Experts of a small language model.
Size: width 224, vocabulary 2048.
Experts: 128 experts in each of 7 layers, 96 squared ReLU neurons an expert, 6 picks a token, a shared expert of 128 neurons.
Training: 586M tokens, 8938 steps.
Below are experts of layer 4 (counted from 0) of a mixture-of-experts language model. Rows are named router (the router's row for the expert), down (a neuron's output weights, with its number) and show model dimensions 0-223. Each number is 128 + 32 x the weight over its row's rms, rounded and kept within 0 to 255. Numbers have three digits each.
After each expert's rows: a language model's description of what the expert responds to. This comes from a sample of Wikipedia text that the model never trained on.

# expert 44
router:110146134161183157085123174156070142127134071167153146103112162102100136152119105118075154132131124080140132133079126081120155092059169178142134138118109149135180157154194117168132121159081113090077132059138113166114118142172163119096154146093087132099077090085164156134135146149085137131131131168131190188221123097072167101150142089162133138104131164132135110151070109097139139112107169138129169157112169172142101129123142150102150161154162077146153106171103160142137104145133132120062119012145104145142154125117092088143101049073185099158146110061099101110121146105170136116104136106099180096113092112150083099198123177111169189101108107119125071131151118133140139136107
down0:137154120115124120154076120114196105093130176107099071130106149159132104119088121137177134156101100127118149190168159059138154091170141123179089151158138140123107102157054132082135169148158098121165143106075136179110208156093147128112095078077173124124069091076100191112112153069139119126137123092150110087106126172087107182160123136063121153154109106124123148170155111084166119087081152137077131145119054120177059136145154109119122166130137119122109144111116123122150098066073222117119089161086117130092121157090103131067137161149123072117193126088162134172148102142129146104174107130165147132146084143099177091084119125095140077154132153075119176122093142120169133131076
down1:151166138100125075176136129167070098115181111091137104089117115118143115109086130134040089128105128165086101105140109189138116133097152104090128129115114124151170063118141167130089091122158110143169135133133102119192098084203125135142154121077139123162105091114124086139123141148173067112062055185079148137115103137167153137144114144116172104075105153079100151089105081098164125120117120170099096109057145134166104153097150112173125118165062199066164097137139159110149190097127125142106134118113093060119181156120101166183151144095058149099107144083130195103115156153123110064119105150107116088144160114185107089167133097136095122144184153090148089144089148106131113097096
down2:090176150183141135103150172162072144104124134167066149056128135059170100091132130195170146141152129164130107115125103110111161107143177151172166083114150148136092063106150124178177144128108133131117089143029140085135079153130149123164126157157130141131161150180129157057070121122122142093166140112156176137100153090094067080128088133133128069106179200104065167093121065147162136108161113149152110118176136147124096171142101103133158161121120094152109086130100103166050153106101130152112089129093115114092161095118121167129167115112125092110118151143116144105194115157124138121122114168128101106144066068116124210161148069134124080130109196144080124132114168140091135120110
down3:086150107095077112176161122123170113132102100167122121119141214191103162129103167149098076141158183151110113126129135100158148134119156094156101155114112163117133139128127169154129117058183153093125142092141160194118112135095104116090091125120173151099156138169175143184162106128146078158107074157188058124129116127165082121038096143161122136153148112128169145140114217170142118120038149139142122111119145118162183168124109154162136051135099087145120127136203106132157137138133116156146138082179155190086125188131138153074132142128145115106109156109135150114094131152107036124110083114140096101152103098128081146147116078126151127129133113065072079076144124097081128166086
What it handles: Conjunctions and linking words such as and, or, but, while, until, "of" after "because", and the p in hel-p.

# expert 7
router:198041109116149106116158147151127137114110124164129130069117102124152059110112117162112099128157115087137148123212188128108169112099121118103123130079153148154135114117171131158151112112102195091135171066152100127134143145106136146146178069129064164158112121110142122116177135139197119166062118125137096093169120113099072205197129127142050161108093166145157116130166168073093231105185140102153131093143129164090148148084092140097104116152145144075173129118118183106090129102104161103160112159147154137149106133149137117158133050131165126121161136126137056102146156161139160130101146095160167149130148097112101149087172153153132093116160163068152094161160110107120072116097
down1:178161106109109148135124159192200149140094096114120121086136155173132201116121130140160065132193111116161159086144147147087140132158119175115135152065144109113103117083104156110119149163132094119145111063124101131044098143153157138151111116129174218117152161131097094051120101044139085135155090150138119104105120147126147131145177204164124129121166145164141156113162143196106078090118098112157173081128156141091181201109076142131130131148120159063145141186140168164091111120114108095163141059116152130156085138103177122115147105109113149111118168039138125095157144111151104085103144107113170140116138146140150109151108151112091082110112176067089195104151122138129085138132
down2:146098122143140157112119105148121162131090083198129101092108073067145096136202137200101135117087143079116069085209142120141124115137138146138177149201160151143174116143089177145155130131110160160078103136108178133163129160052131180140102096170143170168108121123133103153090145061196094079179145149116102093131114150123121086116148092158161135102150176179142151135125148058123126149126100143186144138139127160129110157119061117149097127106105092086206076172110111094117151122105132145131107167152186128081142108128095124160114164186107141127121153069135108137165111164130155097124120090097185187080091124200098117143139137144098124095123158162115096104094101178112150151065
down3:095114173150213151117160082159200168121149116099078106174096171167160102116182130126124154147097087120095129124168128122111145168115121169071095103122122129094096158166148110145090149176162117099124135113143093147110124103145155143113119103122161112130143111142178154181093094113120155091131096105148114203113160083135156109098145129127219140158094150131091129151111142075098091091145164184109109110155086156178142129108189129154148168115148107075148189154207071098119161107092140121166083112155127086115146061131124050108134163072138141149126149148146088135192087128116117142169150176164116162158158129124088084167059181108146141130162091130120154076205175113148082142146
down4:111108116167075104141101177109095097152193110158141079072098078177144136114125183142164129140127044134152105150173104156149143079098157133140115063144119161161099100075103081154059178137122154167143142192145127095143110071139106127132155055157142112150114163144079159111130125114140119075149118119134076124103111117186069101115128165141186128112113070187108115180112148180121129169118120135138136200129146105168085105139153128145122143071155140152090141110129144117097133171131143157055165153090107158169090194134157109176134093080155118056150134167154126094167127148138139152099156136165097163128070081146114190124107129148118181112141190138168137115074074174144113115122
What it handles: Ordinal suffixes and rank words like 3rd, 70th, first, second, final, top, best, usually before round, century or place.

# expert 24
router:150168169101069104152142106172117141105161176139187092118129106137148093164004129158100113100113065105104075123179105122115188106098154092142162127153125122108106130130091177144071139131153111098176164138078095154167153140156120099122160194166122159101095096143084151174112095121191142149114125154103078138152148133204130172106166152081113154167143083145099135099114113130113112146097146151091155144129157086147105130127059099164152152136204134098172113156096085144121122217105197169123117164106162110134122150131120196126091104118206092120078153133147108142116119130166131142219120141128119131188140102125140152097151136131182074116111164174132161097114100155128119141101
down0:205103142091139078117102133103159125182137161072101113125097095092148134129088075188119131118087133143109089123157137151158130109139098120099135161145135160094108128101151142104149119171133171139172143081107173138174142156066165083147141156172149103156102068037163161102141167137097085129182115117113122125104113128138118187105156159084178098150084123119060128115095119117116167042085106205147120095136116074147053102133111122151154175168114147073105100117170101118128174099106138109181137079073151085157109159224122153111137113103137096163077158165159144103175147120155120162125063190136131123147132111113113122089093131116150116086117156136138141135190108135184111125068
down1:089083158096138140088133120071126156083131110127156135130178098167126136149137155165168125078148122101106179138178170085135116038146122088111120133100094194165125127163031111144128152126183145116109137165024197117179111112179147095160118158128167124090158174135121120176049098172104069087144164102137130105113156122169122146100121097064118132131080117118163126149094096171096103108085204192118187105186110096162115129162108089151160106131177117124114129194115100109132140173105090145153150116129139126085131177181104105136127139134188090152124167165129121158145131165123145164120113094139142125136129148148135096118162115155130158140143118170153163142126067129078174077179
down2:172179129067111084105066158104124104145122138130135095150161166148178213129128132085116135096143074178129156137135101150155126127148108143148165150073162144154208106174163160138076142198157115072092178107102102083150148130157112166145138104103157183137097126065114118153075157113168124104107163140131091094099119133151130167134077159113120168119080086126116128100100143127133118140111124088062133149112095118157119175105069083163095115127149108127163134072206170098121151100122143118147098192133063155070127110106193103160153134103151114174095105131142189173146155141149124116119056114107101102103134139144148096161128164073031074133120197105133169115130101144142124134165
down3:119127148099168100111094164047122138140142091125089096121087142088075037081153126080188100094076133167084127155151090125158163105113096119070124099135098139143088122130157104112016128123146156150067064118146065103120110152089129097115064135115106167142127148135176114146123135150139129093169114134064082113145106091122159127061175158128116067172120113147132079114099150113115110146079101068115157138074118106150114122115124111102135095099141056089128115140130152117091158138115084170064129166090120135172085118172093122191128154110131150124129187171094148132107165079170115119194136153118143140109133148118111161110170168151202142130096147155115135123147114213118147093138
What it handles: Commas and ")," or "\"," closing names, places and clauses before and, which or a quote, plus mid-word pieces like ag, ubl.

# expert 32
router:092158121090175152147094180154115072114111100077055132177148129124151181084116113119116143146124149146157139103085104135218118195140131106129121074144112087117148079144154138153117142203112130158090077130132108162119115142086119176071181107174093213107115112083156193091091134174111099083126127131126217091134171115131176154108093108129116147125112124122115137171087076120060112065148163104115140141124156108133085105189118121160171126137148087112110184117111084135143134156163151107115141073163153115083114102064149098129131087168143163081104105100121106133111135129111081151132157162129136143148186177132106101191141165174120104122116084135175151068100201101131120139160
down1:110103140126175086131111149142176132115092074109068077131148135110159149128142098112160151120140170125083096150114105110136079084128158099173139067106116175129105197115152141142192076118100115133159122102095134151103048127120137086165126109165137172164155141127127110069100064121113121091147164125113136147138144103071105109134132024150092195131127078191172156140138174150111120131122139120122130170146139143096132098082078115090162130077160105133155150147086142164115114164189080159166094095164160127159117087160105161096117059123112155131119116176149118120086113111126089154168129192180086100139099181094082126151123104158132192110149131104094125150196136189075114194189
down2:121129115086159180084156139108174131134134137122163147187069145117092151132153134118109145124077129128158116088124169099137098104137124114168132080130132182136170106148111135143179119177096108125172092124178154115128117129140112137154111079146138112118176120159153145093129168139087049186147219116128128155083147131171139103104193125070077152147143075113144163097107136115124120150084145107148145120129160160137168092175107132129130119116185196094185119096142182102156135114176084120143131083160126056204136088190124076075051085161156115146131108139204108159136096175153075117114102176150173126111131094176137070099138126097146110194088151058167101107156137138116155157105
down3:156144164151162145096136124162100143141142079155032160064167123193149152111182092097161124165093159072117144148065104106072154153129132143182109135122142111130164078068073102167151115132136112130084116134147109161128118109146130130151082111153114148071161178123121078128129160086118097128148149092157104147146178137150107103148136089148119115110095078147069166114186069149119162110120144160142128173127164144135151121122137134138118070120122147145073124092159145156093154190088055103145156144079181106137205107151177126167139110186101120073120106148206137133221126124108100088147157098141139076125155119147154057122069112127153079113110139162175116126131158124093116166193
down4:145102080118117103092103122095122166104141119156142188121092125166136071120106115082104147181049169141132135138093096131145096113090105098206170119135130151116125168145162145114104142158091154138114096127126091147139152137117146147153079129138090125098185123154122121148162077117129107114135124161112141100179100163226146146072161092126150136104069116041134118114159128110221092116120104115112154167075134168134101142085132048122111166112122144110122117143163115160123167071083106019062145135156166101108095089142159154177143112153050172190166082119138084119108096103141153153159087074131131166152083136117108113142097150153141182095140120115085132141179158162162120090108
What it handles: Function words inside prose, mostly "of" plus "the", "which", "who", "it", "this", as in "80% of the islanders".

# expert 16
router:111090099159142070136227093098162179115138140133132136116102178125104142069173175067131176097078116141148169126139144062113119156145100108116111067159146160135141106188128076152101085100101146084125114130139120146108127163094083146155151182191131145139205073132133130195158149091095090080163191070108136110130156116154110116095093143104122129138067118141098166117126169100130137094128152117125069144104175130157114082181133132115135150119091112142146126120095112109127135127038075121141116175164205094155126121091108073107130113092115197191075166089117110079182122134168166135105108175118187148126101117116157103106172092133150136113138142098121119109127100148116134124206
down1:127112067137141144133071124100117165137153168151142099147139098150167112133043113181155063134135088138162102144143115053123087154131138121210095116175143143151147082134069150187099076141091142165139170156093131103149098110167097149099160135150123127141140107140166098150079118142101126110116137137071089119124170166120123114183104090131095073138089162165107131123160071133100091086049129104191126189100173155136156142156084102145083131142151095086077098131124114201113136148121138135060138183120125081165119062127083093104124078107111166091072161116160127081130117190137120136158138106138095159120120139162126129130147126094123080106141136038154072200109103157168113135152
down2:129109088088141072119073129089108118190134091131091093117136115147108154102133117129124157089151134130087089139145142136140110102109152128155127078068216112148112110121096107125081155153122098106099209142110175085105126135158126131132176079137062138119111124116122104128117054103131144151130124142102152127148131133129162194092147168131133132155129134221069146118194105178108113193159079075085168085092197154115119122120130125080118077143115118111129074123111155161094149093186138104114118160234090136078124116137162110146123111060166143104104164151083079102123163105109186109113172105093147104171196114118114128142179143141084138176127122107109144113149158221149137135172
down3:093145125076149069162112112132117146146170169172159161104088101151164232081101177110111093121132201121124146128159176101215085140073117125103132145098095098089143125144129116088070137092127133164128144113049078075101118187152110144131137155085149064145140141136160148174103140106153134131124143093129097139142138124121070158136108134147209150096105179171119103105134127075175088118136126204112184133132176154127158149118147117151122119101112101112129134053122143133073087062134113106117138117163203113151090136094174120158102127158100128094108169100144178085125124176159173094121090112135117095156148160169158145127154152202093095098162110093174099123148124122186120117102
down4:097169096135059142081146073121103112147142091106099141167160100081109179130127193148150168112128145083148084147046170175134173133108121122121147132130156179121115097105134167138104141104160090086126103176208118113170113063116085057149136116077084113130095131101157130174069113134087156153215156131106095141112074131147133137136128105144051116152139169117126083144062159136160111104110096107176118199174129123144078130226145112135187108041084148153118094178120112088132149154131187163143136142111123128120123087138085143137169111117125125167102130111152134108084081130044160099125161120165134115120135114137117147095109092129149090117120170091073089135120151122156134112134
What it handles: Mid- or end-word pieces like or, it, our, ors in names and words (credits, Taborites, Pittsburgh), plus == header marks and table cells.

# expert 15
router:126172151125084087150116147093115162136120097130069091143121163107093180070114132116117144134141127113085146081164092115099188135123082183113049122081083135189113085116175124104123125189098121175134118160162105159131163089157100150112173152109162114154161129099154130110123107132089098167107099076127167101100156145088125096146176095078107083142091137104201156109126138182093137155161149089191172157098098151171092108121146115135139089154123132132196124144103159110109119030141151099164188125065123130156130163074093152138143136119083100146072119155071139106087156126138083154086162056060086169195099137123155126106126106135116128131163139088165084139158134091117189142126
down1:119127138088144112120129122163114152122089107131104091121181087129106130138094128082138152114179133084163161133083088103096136138110114140091121149117194080161094092155166157111115073178065159057127132175178063227166154113158197130102123061108166167092154055141114147109109251102088130153158166148087111103128106153087129107165080134145124102094149149067134107133137112178128067084108087165133124123134083136120191118098101123086171132120081136116138160119132101116076091136144137122167129115147137128189068143088139131158137114133070147195176118133143134167104106177136137145125119113150084156107169056164170148167137102125166104098117147138133119102137104174116146109124
down2:124077158138138114092127146089102138150128136155085131144112136170185116144150182107104079067155153144114102140142117092113145113144136176106110133099181136100153185126168144136164132149112083137123072044150129182168099111104095091150081136139169149116161144171129086145109131113115121136206109151082170179115159119119149124090156113141123175160127159149104119112117133110123123157106157153150120143147125116124114110100175079060109128104147124146178127192075142191096060108079104154077197139161152059127070143153138199152083110161181084089081202148100117132083180100145131066100116097128156205197138102108185143109171142125115093142127141089101182099161174150127125152150
down3:139107100130160133110190163146125130092125161131110127096130108094136136050092086106108093115149122048175137125157166145164100109109133095141150168177175123203115177114145104154088095183109137107081109102153121094112093153113113065144187108050157112181170164148189127103164154124124124059054169123085117167098148102136116200065135116109157177132154163135170124101127129127130137094162087161163162109137095138118117167172118098089115112190160198064175128093109114107165107087110159131115166132126046076174080168174119113148129166149118127136083139102130129116152103118112128138105164110183149159105103110138083097145110121101053080149099074114125169155110115163124121141129
down4:116177158117064152168136111150067168112148154135153112144208153181149060067120175181099102168126079142126168143111137155200138169133116155131255104158126119118105085105148175162144149075098097104079136176106160141131136108159138130138107138108124154165093168118151154123110097097145113079106098183062064082111166151125118107121121124129122135084145139119112160080169094136071127122155141140172150174104118124109141150160144106101168096149106134165113173130132100107139136154129107124071118155148087090077135101093126097074139129106081116145101097127159169149106091094170164090102127134175049130133139132147152124152128067080099119140143119085092147075097060091064089162128
What it handles: Paragraph breaks, list dashes, and endings of table column headers such as Category, Competition, Description; also sentence-initial This and but.

# expert 62
router:173162126131091110143083100114098116114096099065120122122130109089108153140062153067128122109166131097102126190186170145103138081165155070158154136136123108113103108147147162135100178048131106109109130083130122166077210136122083099143099067168116135140092203133116151151091104133124112173101116077143144158176072148128154146078120049135131112111189157097164125153067136112173081133061145128123203174180128133175118166114153128106099186110119159113106152145153116139051171167158092142156112137129212136095114119122161188137095117183104101129088139111127113053112077109131138130098157127116109124149158117098159150125188155147178121087139131134131132078078150099115116118137
down0:129130080146175106115145073106157129169103095134144132084162134122142068171174126077083120163151158108091144167137061090138040106179132167115141142150105179088114147153108155145108152042187139136129158096116165093132164076129076158083155150125127109117118158150105164192103068107174099100138110083137121148129169178154153166137166108125154152176151174136106131126147191150136181115174080122130090093082211185176106125162138189164085181160151100162138121161114142155200162135126130135128142140090138090126152103162115181122122147144123141171127176144083063148151128116075108164187101120142120114151145067075138147124114120156142105128147148089108109088117055111128109113129
down1:127111109135032154170083085145136066165117166158139146126107121151099107087168128156096130167094164099144138081103103055082126125140096136183087170166126146114132106151131096188168112128141167129139125110129144155134124114129140125159109065112138128070158119085113134097131146179191072096075178081096120178145147054138098139156143102177124155126138173184142134122138096174144106099165151178115083044141093056120105159108114157154151109147128115166123130139125088096084120124132058141162117118126104093123135074093165173099170139106120121145167120120114060179138145116049094164164104150175158173171087062156161085170135143127124171102075127101144103113151094153178117148124
down2:151110168095157108150151128107164065172110099115109091139160097180104124079128167137136097087161149143151087186141123145177202107169096148107071133084164174120110123117140159105161180122122127099140098152100137137111144062091168086103127178130132155131073160161162116143124093172105117142115091125138156105098095117124190111118136169159082117093160101154159165162184176129162084139158153095107128077149111178062098088186072116103128142129170139109148109092130100125145186151185165091134137065168127178142165178136127099148108154117123192074102121165107159146097089171169135104160127116108162112091104130128086164125126079158144132066140060168098060176182164153082127092125
down3:170112108168085126141120126121188111094148110095122191124134171130107126137126092060129086130135087175096137129136178052147150078155143140185096133137145076074142156179139090139111126092069132117167105105122096150136101090104115148137102170159084132111130148132103147116133064170177164150124124154090131094203142071108150119111195094200146176101145105118111126156159160168143190122115087127086163142137146140175094178171135145089192149092055167095124137083135130125115140082140138145229082119109143138134139140087151106123146115088062105151147068131149096085126123125074127081163130134163078090095176111125164148049127126136097100119080104188128112132090143175125125106132
What it handles: Word endings like -ing, -es, -e and commas that close a word or phrase, as in ey-es, miss-ing, teeth-ing.

# expert 39
router:124199122166085162138149131077160197154107163096157144124126169095110116092184101172148158120144186078154123117108129106149091173160167154155108132118157146179122134074127155179160122082105119144145125132202114118131157094103120128122112080139167134138113086144116140137151082148114172149128121099149104119083115126135097188190134103142127121154128087132135097129046184156158061200085176155113160156073121139109096139121131129134113133109086095202172177154111130063130137094115145106138134084093124129145130255178070156100139138102110127156086136150124090164070111133128112111065100156170101131137112139195115104082065113139118118113097139098170130158098149098137072163094
down1:160108128201112159151105079145090120118102079189096211114128187131144085129129104108105135156163109134172133137160145112101126132131129126120129093137127158122155170123046115094065132143134079150089125170129100152109100117160142077099185122118159156155133074146133082132116149133132162173152084148170121155074096167110162151183182136151160131167071148127126089141127107155085138116118072114157129138072104193137187178164137140126065174151102117053138162110098104149062114075123065089163128181114153140130095146120124138126104106174120120144157144094118156114174188081114168093179129092169105187146119120105187112133201123152111129126075140088130085177155146141122125049113
down2:109104105158146128148107148094132138149129122129130160134164139102159088056166032146139069108159115143120157113080159142123122213143124160099110128143069045123123160054113144122085111161128114086114065091161119169137106110144185165112156092102142128151137104134167139085104131098129152109185141167118078115133083083077092077154088146120163165135177153151095135078139174127133108077129072103089170174153140163146160077123144146118162130116092146114088113125141099166142157129116111125106157105099158158181097123109151136101197104188096191118156095150083100140095071132100116110117162083133133160060125138147123071067119098191165102135143068047105092132089139134096105116129
down3:151182114107155054160097161116148122114183108138121175115115104116141193122139100140158147202103145121129104188097138082155107123097067128117104142107121069115108068053129137157097089103089120134138203188155090175130108131074098113101203077090157101086078174099099134154116061157126138133094118119079176071129180152159223162136143085102125125164116198146070099144136122117130065172145189141120126120144160119169128168183119098091141115138145095068144152108106114147153105122142134199135085158175106093105136112135075105119129102113162150069110125143104112184151150120098147119119119098104158081139113090164131126086141122159126107148137141076164107131115130128077089146127
down4:170113112191126129071123135160132117158109122094116199120173126106103188171130176159158172103132174139105086143146104186176109155096126117161116163084063176157099103116077085132157137202132187096101121100106138105150144150112138103127176162139118074152083150129183135089130124135124136116121125121095141169108146047153142125133118114150187155090158126167131116075118105139171114088128111190075076135124132159134200122140139139135135146189119092167160133110167068120138156126137108140163113131107061153150161171222151149114199148115124123118144087117125138226128203107135106125139144112119132198119157097139172101128123088074161175104094121126183173103096130138107169096097
What it handles: Line-initial list dashes, the piece ar in words like altar, ulnar, Beitar, car, and articles or prepositions such as the, to.

# expert 13
router:109081168154080070143064158136126071114123096101162146186100127125126090129100169140141097108147079142105095105081158144160051070195077140105126150224104138113089160210107100134144135086140106084106104128113123151097162135117075049151151161134134125127160140095139155113121104115129119143127147100086057135127094129088090129131144036114125081063118174152154130117141107043125148116119137076118181095087079181084110164115079104118104111109110139149167140176108090207168119155138113132126152127116184150157122144164158130146143131124129115133150144122144217079098142124119143113145182155102083156164146140118126074113133156152144183127139101088163136169143112156113151094098
down0:124071149193163099076156147129065090131156131116100126168088101148129139164128197124091152147160106163075157058101144124144076124129144158128134178123128150105159153169148113113194148159169131142181185133117166157142144135142160104129156185185090144120167166148097133064153074142171107150106117156097106176156111152106099126163131121115138090113170153132143138119116117081166169116102171065101084117130134126120187163134211131069066113168108159108082118111100127119096105106173120122071142113085118187100110083175196103127101158142136142114121180096107114180155101142161092066135073171119122159072074159099150136105079164093152115095093163126092174151091102107137110170124
down1:147194133155142125119159157086078127169096176144112139171125103105097154163074126054135080170138150065081181147124105138120151131142146122106150133107100199141152096085148122116187197110157182154113050100141100114101118121094115119114114145150121150137153172125113133077162083154174138153139146139185124195076184092112153129084133161119119115112102150106105117168124142124109119107100167150108130164185094114102155116159135106120088150110118153085139153169118147119186074099136150119077089167152205154132188143149148094069154157107136102174145124110168160199124116085167096127127112135046146114127142053126145140151069132157143094112115117161121131088135078024147160170104
down2:139194153195139114123146148109103103098137193048175074076128147149129101152126095174143087128156128103109128138100101130112194184088114151129049081132164102159169122105103120093173150154115120123139086116172154098147136106059109133092173117180171128173136179104149116133177147143152112102199146104129126129164112110093091135132098078138101039136093129190110172124163064092097169155118144139154093115090105168113165135091112128146169128142127149159086123140170093140156149147150116172131089094137065119061107085131109112127121124105144135133083071126122187118201080113067169091132133102181164090153118168079109149149113116136188087155129116110136137173116134140172112069136
down3:129121219078123084106084146137127105085107123123110154123150142113111148079035122134158101151180132131120130168099157165122153133108154073106103165195141128152146080109168145170115101117098110113167142131113183168127125084142098135117135071130180101089131074117112143103106155123118080114168114143086070147154099124134149115167167106163136088152115154163103172108089101081112174053171147118125184169134125116147159120105138102128083093119121146167136140112036165180093100133128092087139125117118091055100076111110104147152077134081098137123153125133155142110124141194136129097154035153168198131138203168115135094134093153104148196147127159120116120127092114143215082142156
What it handles: Middle stems of Latinate words after prefixes like con-, ex-, p- (resp-on-se, ordin, epend, stit), plus "age" in "at the age of".

# expert 20
router:150126096105129149174169120156113119140136068100140146105123078090115149141093156123108112127142156167177139122124130095143133193080144155065158146156127101105148102113075187129142111113133132122119059083127098179100096128161106142133166142096098139141072083100080090097143111174199144081110122123105087126122097105099176095116177151184168070171140168104187169058129075147062120172112105111158078101169142160139103131108086142163161124102175145167158151105107131131156154125110137158126191153126126113151113151137149138043137183107138150118109168131053056155127068118146072112152083137122163148109121116109121105201095147167161141158123201163114187179136077166136147110157
down1:129088071119104112147099102108144138190144055153177118107125063116079117086115126134168082098162161147128133089067178101110134147089145152144122107134140108141166133102155131150084139124110167078118088091164093139115142136057137144120138178187116106102092071110091096079091122094122145118168146112190146213099153099089120139131136139165150107148118087185133153144124106150139178163129131144123142148051131082136150094123136149137139116098173128226123089168093118130085114158128098137144148057078100102123083142190144137206142100046105134139133212114063136124162149158125135118139059088145130139128143146121163133145147154073134114090182164164122125179132175176161112120116
down2:128137074138165132143132177184191127180132144117131081149101147080135149125105125130096131177098198155137151121119166089131105155086109100110138130043074147094158143110103113096130172123104144176179129166103135203104147129102156098109102138116106133129046085118131107114149187117197163105130124125145131099095140150165117153134154172114124177150153107162116179122181138145089088125180110168145156157118052122112104114164135096140072159018173132103154152141199100115113137173185118170170072157149146086179110132126099109104175087125137166165179134155122126108161146185141143111161109186088132160100145088151063111127099148134153123069173130147153145146166188133103156131116
down3:140096161150110104118066132092099143141143092143110111149155083158121148058110152158153096101119137122113090131127123186120145112103113084090144090138155141124105121114120104126121180110134083181119086114133126072143084093136070101128114157050089132129096143116093103167211116113103093186160085151127136168083096116106133132141108196118157148103168128156084184143111112212079126111141131169179161136109140171115121132136149167156097107121132128167151085061111151141114131076097097107082101113174091127125109197164101134120089079127115155119198188106091037084115142169082130097131129156090163080171104130120157095066162160150130159089128109129061130136090121203150104196132
down4:092156077109151158119162157141070094142119098155139106153075124178110149074167163126167131163143131093126069190140066100114121095144126152146109146115148159124100121107115167127103169165150155137107132126143149145153076143129082148125075080181104129097150102090099158207097107132140090101125124082160141133159097090158094157131142127117070094100135116155181137163115140182166142112160144182136124077128130089134159086107179118109101170103092176159155102095189180112062175170099068107175136094117147133124073062092122117093103144093091067120075117092137130213131134161137126111098143095155168112061055093117153144129143111178084128152113141104094159089096161108097140059166
What it handles: Second word pieces after an initial letter or syllable, especially en (Gard-en, scre-en), and others like c-rew, S-uez, sp-ent.

# expert 4
router:111146215104158099154143149089169148168173209143172079142162119117105106131155126147125089152150113150114136136070131110101134083116140097100178190119159115055101119113121119089174109135170155117178173150130114079109160089084156073100110110129121070090145124112067113121083091133143086152171182081077087188106110184166108114094128063103118140122136096175133174146194113156151101098130097134201096151093134076116154118138101161135139091114151191098157105104136083136067157096125116175091116172108136105124113105188181174127134149121154171129100157128106121101160121159170098072128146175099088092159138146137154200094117172112105106146097150093128148150105103153158139177105
down1:128121103131059134147123161164139158097138126156179162195100126120112181124092198142135118129089123164105144082146094128089144149140131119154116168093121104147077196097122158144111124131148102105083129098171190118107133120137115136138170138095136201090150100134077128141146114176147164159124162059164180144158121161164102123140172183129174149121129162135113136157103063159119125139110051087141098109099165100130089134167133152121096132140182130096098129119127040155097122111122206045075119108113205159102089163089148089138185072107125183073192146095107147150066188104083112139153124103167152125123193123104137120137113117124134091109150151124125112170079061132147165149134
down2:154179128104155085115147172169097046138140143137134122157141149153120156108125086073081160157091167152084145119140167168132145147074130170046121145075141123081148145133073157164109080135151132183112181157139186159114151142112058123111050088092179117101109175149150154106141110108177130134187141117201121111133086168170158075148095196176144149155141149160081142125124144104128134107142116167151149111125173071084125116154098110153085176077154105159132104121184100177161106126144083101176154125140122117064148102195167183118141166131128124145167123117123124119193145121140107098131153166139097130171134089135148146155163128157090124080134120183152128130175094123179161100192
down3:106136130116104116125092115132159130122136101097117153111093115118169138173126202163122129107166121126106121121112097065135145115128112096109215198114104077134184141138059136127092149083163117104135102163120146155170129120150181121138110158112184125085139138148140085162125163132151124148159141112111167107102059112113132147093128189133100168135071188179142139115121150014082105092108112173167109106153145069147137092170095130157116110119160053094138094109202129155110117168144091120128128178137135114061146117199178145115081163130087133165164123151114090147135143146168079107101100175106127143086157173113164070183195115108144104141062111121126094105111127168138176067167
down4:112100119129125104124144102126158111135189137114130158043114144133101077092077080115104103140093180133157099142155152123109140074126098118165151154153139092109153150160119140146133175171161135121115119139138141118141125085151134175130061141114161118106153167151154067130114073152127090141083112044125153148130124121116172101186124151032121145129147008117137056059169146117096142126173157096096085160125112122137104047131094121137106184126135149091064131120121137131164121117117132100095122109060156134070128136140064226130163135060136157089152148131170155097167167132087112101152064145166163133140173155130126111139083147087138122114152148125139104157179118153131186171126
What it handles: Early pieces of proper names and words, often after a capital initial, such as Christ, Jo, Geor, Em, ch, il in silver.

# expert 9
router:089133149153238147094081108198179138177128128138230089104089102112126152130149123148202128208116146151084134129158129085102144082143145129107163139119115146108166152142096145129133089166121150130177139131056130152140172106105127089186140132083121096097145129141108149116100085089109122141141127148113180119125167181118091119100149120097154137134144149115120092133145123130147131130176108136176102117119164111126121103135114130085081077131164164160035118121127131114171125151202124117122068138135182128172112160135201145180107141169166131160190141087076160128133082135114164075125147150104110192152133204143151171177145159163086107134168154136122144139149179162116090147052
down0:095087120093170151095132045138150137113109141165194114118134093157162083084143159166127104123192100189055152141158098146119157128144202170126101095083106094115114127107122122124106164068162081090101118134069144101128154175160185084148117128086099127091160117140132166153132128085114079115109135144119098065219117136121114160116066150142100142150141151107116096144108112152127082091124128128157094138123127120116105094106145085130111137128090150121158087184131133159142127158197135055182149136149121071086088117134148100145125177152196204122126136121107155135130113162132146157128132176185161125131140096151068151158183203105076113070096133159132094117113150166173086066165
down1:143142095149200102197124107133094087140126109125138108101115135137147108133176143082112076114138160105116181116183097064176108144109125158116144156172117093083127122082137072130092082163163150052099092169151117190130080117124124172147211146109153147144144094146137145109130101131167115129064106105142099171120106118128097148156124064122145111147069088124139144078179183154156074147148113067161086083134126136164122167071148133130102162171096129090127123141123072112093060061119177158126084163136163160186162127125073133165135128133181179114126104107148131171108133065186095113133165125103106114144130125054096147188100180158153134137112153153141105201161141126129111165115
down2:112145131109070128112096146135137123163117167120081124110124135178157087189159120055070097145102124127155066122110156162136181128112125209175124105186132149105069153104114117162089114085118093166184099132112084108109095090127076165146133096127156107074154111151120116109085102157076155118122129056147137146093134175127136143127095113126115120162124130116141090069081083165088152083153107126145095087082219125110119121109151172098098111140162163064128109126141181122163100160154134171135144122117092104135114083121190107155120133185137185131111141102133073144185120092101133153174117160117123148140147165072085181203107111113158139139039086082135073121148180141098078134099
down3:109122141161160106139150091103107097150128122117148178167138184127187132158135164090123119117078109063139188131112131126141103094112124133127106121103069138084119157103086031108151145111190092168066099115143156137182148113105103104086150122083144122156031090152121173099122076075082158173136145170098121120119106092145106120124145129118155132099163105143149066137157106160141154110110114110085144137118141105140125098164103113145138083154167109074054203122100112145100160109075120158134212100152160126112138111159172140086136169143152097076124159163106148096147109133250129170069157091198099149136166102152177106117097090134099127138065135125166112109146103127166111104137
What it handles: Colons after labels like Kingdom: or Source:, table-separator pipes ending divider rows, and capitalized name starts at the beginning of table rows.